Below are experts of layer 7 (counted from 0) of a mixture-of-experts language model. Rows are named router (the router's row for the expert), down (a neuron's output weights, with its number) and show model dimensions 80-159. Each number is 128 + 32 x the weight over its row's rms, rounded and kept within 0 to 255. Numbers have three digits each.
After each expert's rows: a language model's description of what the expert responds to. This comes from a sample of Wikipedia text that the model never trained on.

# expert 1
router:178118124103100127161146154119146159090110096144109114127101108150145127117130145092107067119112088112185089127123129114177096136143190129152106118119173168124160165078120134144109158091134143145096093102128103106176149109161045068124127122
down0:129107113202167189150171173133086115114123201097113165117119159149148121174150120128149089094120110094147107089114136085065119117114158080129144095126102123108182122109070090087153142189141053106136091170120156097126140100101167137210176120
down1:093158127144179155146064091096060117101203067136126129099122114064107139122113119132113121112078158106137110102133115153136140146125133115165077143162110127057131134127085097118109096164124102103129085151142125101096083140136130108113154172
down2:058149081139161103090102057104125166132168156073130090155123168137128150138103150142131126166103189054107131205120075137151157115111105154136098143151132057156162172209090204098102113132155153158148142138075134129106118098176093192164123155
down3:105139104145160143126191102106105190102147168146150125087102089103098155133126064104116132063173149137150051139175137135176094130166144110189127172139135149106143099114091128066111143160126150161047152165169175194203113122137126048170139180
down4:106160160085128149078072113114127162189075154114126115105057126111217194103115105132065096115156125138114158143115101158154114105114153143112076158134131082166126099146122153147115104143096140129113085109178116139113082122140137134095114157
Description: Foreign and Latin word pieces. Word pieces inside Latin species names and Romance or German words, such as del, de, und, amsterdamensis, Nacional.

# expert 12
router:199115164122113144144142168124141135139118141141062154132166092238139163131137125122099093121095131150143098094125140100153110130134160106144077055134139138168180161113127116082146191158148128169160118093060138106109120088180078102146146118
down0:120134121182090163134134135170105141105099114122068166113128092105125173151122105130081162090114169060157214136096135151178107085140161159096146159124068151109163092178139125120111181090119128159179145109128101161145076155154178104123102111
down1:094136120190151101161097083128125093092142084128076179117122143111107145118139126143164144124090109062129105178114132177114103149134142115197180157085143151128141195140110131106173125159142101131088097062125084142154114170097163071162112165
down2:147155121096192195108128147151124124132099141131187144118134109153086167130179112176112104185151175169106109148134028136117071133123104177139136098153136100151141105186161132091128111188164088128106123096125133094105094081172163125124131093
down3:140145071123120144048137138113097140158126123136160150151098153130177154073076178152168147129180156147128144099152125143139091144111078114124044136198086151201145092145159109134090130112137074094121138138139146114164134146165093168108108102
down4:093094126125129106105106124156182118127046139147098185127150104129044150082112202135156109166071146134089078170111075140150131102104121135129133158111182159171118142123131124145104199114126123130190141072082077141103108115145120123140164150
Description: Consonant-cluster word openers. Single-letter or consonant-cluster first pieces of words, mostly l, r, w, bl, ch, fl, as in blood, Block, Chart, love.

# expert 20
router:157138182117066123133145161122164174078076115133122156126097143143121166140149131067123082144115100138157114127099148140135141092094172152186147065127164112120158116138101101122135181143187169142084105139118134118121126082175064091163136144
down0:121090118190079082089130161167105157080075159087084093105130064110114146062076122112102082088130152081183082111164139107161147124115066171142065077092125135111105184145143141178096148127147148141144066146136109117099134113158115157109143114
down1:169123168139126108126075113125092135076059125094127096076086130125119095102121116178116096128110139130101108147144076174129142078097151188141121140153104088109154090143167152089111166072127132135164168130133159162113030124195095183092156108
down2:123096157099126104064130194123153158125139113139152114123134107110169114143114126150105096102133110127104094157129081215179197119093071167156107150115144116173110184033153111148081127134135099113179140152182158127092130115165096124118174149
down3:071103071120118095150128139121149107112139188116080142102133088172127222108136153129145108112148160125100165142119141080180107138107116132144077142127153128126130132113110100140170083145169122134097096157127175081139160146149121093168100193
down4:081145186100097124072117153134101085090168081142137103205118143120159193119216093114100135116165123133131123148092095145079135132084181138171153173176146081160170145106090097161126171130144157065150156084168149172099128137098154159140140129
Description: Verb stems. Opening pieces of verbs after and, which, he or also, completed by -ed or -ing, such as includ, join, perform, prov, act.

# expert 41
router:190146154108072125162132162116146144145115120097137091124110119222097114158178099116140127089089118089156096097165163104131136160136181138103109088041161183110102147119081136119145167122151104179145101093062177120122105117167112050122105111
down0:133137098133094127052146089182090129148124079103101151083114126173134134111102127082162189172177159136118154196151120117151139117173150127123081046090068073146086206113145138127161152095146104124105144177102116133163182119104134135135131143
down1:112120123131112095112173177123158129085103115126091157170106134187161105109082106093147050112138168101151195131139194123098128113153107136146163134236128146112178114155132118129131130212066164164153140165173124115145162093138070166116122137
down2:118083114138106128125113136116102149127122135100174094143140159137091185116135088102111058147146104121125168129123157126126127161116182146144102111139195148125119146102126120107105092162047138149131111159116098124076186168114128177016135101
down3:126163157207074141105112141131142153094123107173078142080126096214131109128169161124151101123128142164142176132118091096108162113136118153112172121171143095145130138150165137134079078167134160109177103097134132126086139156146089147080195122
down4:142125082137193134156103158111145087155086086156155111138165106098157107149110182170055182102095120115098181142096156098152119035119149158137076157147158112125122131148127135114158165160147139142090063085092135126104115110068214150135081140
Description: Word-initial letter pieces. First letter or short opening piece of a word after articles or prepositions, such as s-uicide, S-ong, r-ural, E-conomic, Comm-, trans-.

# expert 6
router:126151178117135142123141136134201145171127143176097141104087162173141121164136121077122081119070100085124109081125134060134108113142118117141123094129142119105176129119147082100140160161142123166151126110078101144163169109121095093098141100
down0:097142190176140175141137156171114063052152144119146168163147133191132174122126087148168109123118143095105138137145135095091151053149115161102051063141158063131152146133081097135120136120098153110185129129101111132137134100096131116118119131
down1:162165147143096129100079121155105142158171121185118129134101150111114134099134135118072149109104151172169145098168110107112137096043106158137159194132140136133151151143125139091107113130160141153113134107162041158150201148119142139110142116
down2:157159172086146115076153105178142107191152135226145105096076126151172150126065151096121115178134104141110076116200187155119119136118137157165157125082129147098186171152195111119146197149120143170159141136098132138116104103119125129163120085
down3:154140158089127155146161095175085172146119126128162125111131170126182128163129171128142105078172116137127140085178118152144057176173067185131098138153106104207131122098154121139146084141088125100075128123156113201134088163179108131123079091
down4:191156122082134125092140139165136119138101152156162117130132106131161163103096143060168161165120106146099104142189044125146140154121039093166181091106137170161091134180130102112121142166143171138134148050170096117117121178143117134116147115
Description: Event and award nouns. Closing piece of nouns for competitions, awards, elections and institutions after the or his, like Championship, Award, season, tournament.

# expert 3
router:180143157113112138150175126118146175110113091164138107109137128148153129116095159094104066047118118130182113114119145116158127098087172104085091072091176128140165157150107094157174194157144126158151136087117153107122134077197099049134130089
down0:123094100133094152101120139166104063148139157117154109090127127165069126119088189143125073150073140123162138158154091100129107101145120143152083161076103141136136130148132145117167097094191142145047113134084099111123134152110159093125109165
down1:159115074139131140141068173164121101138169116116109144098180165094141080126095120125133147163125141180131095120186101130069173160119121125118057092148163085101107107128113165169151081059105095133069122121089172093150097146114159119075092169
down2:143161135138147181138133088106115147173091120152169200079122156173126069136111193166064146117118109092137055082142147070089154112081118122117101082119111075126082106128202097163070100156112149135176109069113112148099102094150099144138183121
down3:092127147094121148144169152091102083082141180168146155087152164189110147111132129171092128125115173111151109096185128112090144098137152079144174110135181119111131158098132178088074125112158140129053157192123201143072113124130059125171094120
down4:104097127152083089181142069104145111150129087148176131163112132071103085055143125147119180137106142147081139116140129119111156141133082101090128092147127183172118115077089112116065091181091165117134145127140125112113084144131152099092141114
Description: Mid-word Latinate pieces. Second or middle word pieces inside common Latinate words, such as achiev-em-ents, Ind-epend-ent, attem-p-ts, c-av-alry, indiv-id-ual.

# expert 60
router:178160169131088126142146129081129142154100124118097152143068111139114171141133125101132088135123083172169139096107190085157146144159171143118107032131152147084154155147173106102143159175167158141117096111097153101151150113167100087126119120
down0:131098187070144113120190057160105081172161134106137145140109186114154153141163121111100127149147125096151139145135142134099110124132089162138108082055167138104157117135129147080174165168161122110118172147109121099150102118154112113102134150
down1:155118120200134120091053085129164142150102116111133135095084137166101157099111098103099144119166147091137171122062151095114141089157073054113171113127202149144156162099103104117169098130169156158106089157143123070159133126176150081125158121
down2:061093132092116074156153137087123144175088069133142133112093113150122158082171182107155091174147075099129188127106136145156166085079057136142159128108142169152127110139054171156155154159199129120146094149106168153117088111153110143109112155
down3:189113079158131122111114125121160173098132104080081122142145134156060137120136130132126138080108134133165176179143058103083147146158138145140092140143150105096110136109093149154093139123125103153162141107133096118078108159105193135125120122
down4:108163148115142163137124130075135107121156132172191116131123096142153122114070128100081123201138128155194120096119141066137163123107115096112103140127132182125142091139058132140156108147146106156107128108085150166144071129102163125154109158
Description: Word-initial verb pieces. First pieces of clause words after to, and or commas, especially wh- in which, who, why, and repl, m, al in verbs.

# expert 55
router:165137134111090146157134165081162172138130183133071143142140143255145136143145101082071091088141128086118103073127157118109122150113162139139174091094144195114175133118138126115135158142145168138136147107081140153141137065186065066172128112
down0:095117106119128112103072147093049156095146128180134115144157129117139131181140168143133097102065143114142120177120121138102136151101118137110081047144131114104147103152114138202117124113127103138073078127130116182104185122128104123153137133
down1:158103094141148177103148115080142092131062096141035124160114124129153015055152112122181119175142162139141118163147093125150175121139119099149165090136109099131107118116076136105095153138079077107159143177170173148128093123044107127046136151
down2:148106056155164141160192098059160151134102190121132149065148135145153089089161101112144101109134146099195122124128126085080058119145180131139085164169088157105140108127121096174159137178126135150125120128045060125142096117129109143142162125
down3:113144100150178117144115100125101158165148147170144109161057112092179119097129080100125118122148161097121088151121127175145118087119165178185134201159138192073144169099175131191117092151123138081190050094125124180142127144117108056083163164
down4:106095132152082132099209138164161133087210138094130188104151184084129144081098065107094179113183098165155132100107171163136139145152160122133135120065093156110133170130122143147148099138168162126113132117158161107114058081181136085196135140
Description: Word-start stems and pronouns. Opening stems of words awaiting a suffix, such as ext(ensive), success(fully), te, port, profess, plus sentence-initial This.

# expert 2
router:176129171113116137138135167130129164142144174182123148106086158180130165174144125079116052103088114144157124095108146112149136122129115148121107089110138139147152122084140102114141147177139163172191103108098075093120118111159078123119109142
down0:093143148107145166094111153139150115133106147037084164113132177132077135101184150161158083131093100107126106151137056157146124091157083152210079155106098126124128109079108151125150088157123153154166057125154118164051125177096109138075111119
down1:154151140191137089142114128170118103136119159122135114118182189056074124071097146080116146105182168138100161132141108143122141060131128125118115151159097097076094142157174155151102074175150100061134136142155118158158096137085114175126163129
down2:094164108163088133186087139097065076120128098113068096080101075140100115076155085091136115166130167117138192140114111122126179236087143112102166082104158110106100098134166104113094132163180122054145124104132115092091143154091144102102110146
down3:168098147151145093117151056102069179152137110153038100112094112101125090119090083106144134109111184123092140158132131160096076141115197083068092121077153150140121095161134111088137119119147140137128144150087148070078102145156120135090076128
down4:074123064184143110104132077160126068130123135136066128161116137088110067110085110084148196183147127118125144086135161104099172155150100136127142091135111139107101084155130178117155169104152181079165094119093106093133083100112071152182150147
Description: Place and institution nouns. Endings and head words of proper names for places and institutions, such as County, University, Street, Australia, and suffixes like -ism, -ation.

# expert 54
router:146133178127089093146160143119165153112116099137084148117108116158150161127140124085168078145147082135162130137122110132170139106116151169181137085149208139104164127112147108116100184180150183139119052135126135142127139110182085105127146153
down0:098184183132129105170157154074107119109139097136183129142154119142050115129087136170100104068131100170106081133121132092052125135103128104158157105128116069107136218105085081101109144120163172129148114135114138104130098123093128079141136167
down1:100144148056159066137141112138177080103132093128105066082158109109154128147120098147073124171063132129128125155151083080148098135131136121180187130098159149095138085183060138124076169067123146154087140116109146063147109147159112100149108092
down2:146167180123142081136067138133052154083147168133116145181098101134155149155139140143159168141089125120116185161095176100128145137107183136135079156137115131121093122171135115071157144131121112114144194134074190151052123171143147084173118121
down3:121165111171138138118175097136108135131089151119130164170161172120097147090164101130221122169105091071110090121103112095097140121205140108122146117152128090112155138161121135106144130170163108167127184195139161124100198125152150146152121112
down4:184074107103139187151120129096106131137133113122180072069143072130171129135109096164091135145117126129184212123147163117166130171161147121119169074135177109126130143100092135136175140148090101106138129124105179144135105136088097120090106129
Description: Verbs after auxiliaries. Auxiliaries and the word right after a subject or auxiliary, like had, would, have, and later in would later become, yet, first.

# expert 9
router:202139184123130117139141135101173163138103134137094080087106098159102126154152118103108094084053113080172141097152132085132104156148196122143139102136142153136182135131134123102193162154144115144117136118078178188116128113158114071161132120
down0:124126113188000079153143150120099168168136169153177108144128143122125106127102185095113110155083185155117115170157189165151114101126196092067121107125143079132171109120122141135109104104130137165178101110190175142171163111111157161146168122
down1:151126164128187148154141162148086093171164123127115166116164152153186175130143140116192103116153112081135106164087194120118142109127125116161191123066129102085142092082142148150180109132122176135146134184119206152162101160134125196178085140
down2:109087123126100090081098073098116139153130120121187162126116160162125184117146090104148092141165136054131098131114094138079123124163103086132094120125125181135075118123144184189093177117134181126147118091079107141118108118181127157105118089
down3:190168144130134046046195178132080106145074149149175079141110107169131097148153122143052112097117088104121097118099108137105075151095119076140147184113112115150157128144106110112159116113111106127139161094084150105142162128121074127146105185
down4:148111112123139165054105162131076125160109075084150166107134144093117137143064147116174145138089093155193108115140089116137130168090111219154072142100187171136126102158152133127146181162153193163087105126138123106152129123126182158087135149
Description: Word-initial fragments after articles. First piece of a word split into pieces, usually right after the, a or his, such as un-iverse, ex-it, pr-ivate, b-oard.

# expert 62
router:173116147074136160173128150160181166145087153139112136100126185213132104152124134147103085142082064126151146099103123081144110114088135130110135091102125204108136126096162112091132152151166122100104147106071142139143121137126136025195098088
down0:139161100164060100113128161131156072139166151115125188150193094153139073135167088096052116163164120087101114109054083104101140094100148156129119124120111110107074172117110095121112122145088156103139111133056151177095090182169159114132158101
down1:092133107121090172155185125125103114140116201072088173178129082153158095125122113122128173116119096090074145106089070093146130115120131138139149095104092139135089106136119169112147099171040156070119168054105138144107071121076144115171130111
down2:135130167098124168157139131104101138165107180154155159088155163189104138113112076115119161146075124167106109151111159129135135144112092128093100152157110169092154086116111158072123085141104091167131153112131115214086114076079167142062099141
down3:158118215118081160097116166123148081089079142168143123127098117090127140143149188089139173139125154106142182141109145126141142141143081156095080101130136116110152153137098128124146172133136138126147092043100161159106097087117147140113164174
down4:101145139132206100126122125163060150115111127142172151155102125186109094096104133173063142133123109141109100153069118147138108119118139110075110190161138133191113098149115162159129087085064087108093139142084179104132130067124171101110112125
Description: Letter t and table cells. Word-internal t pieces such as Enter(t)ainment and Air(t)el, plus spaces and numbers opening cells in sports league tables.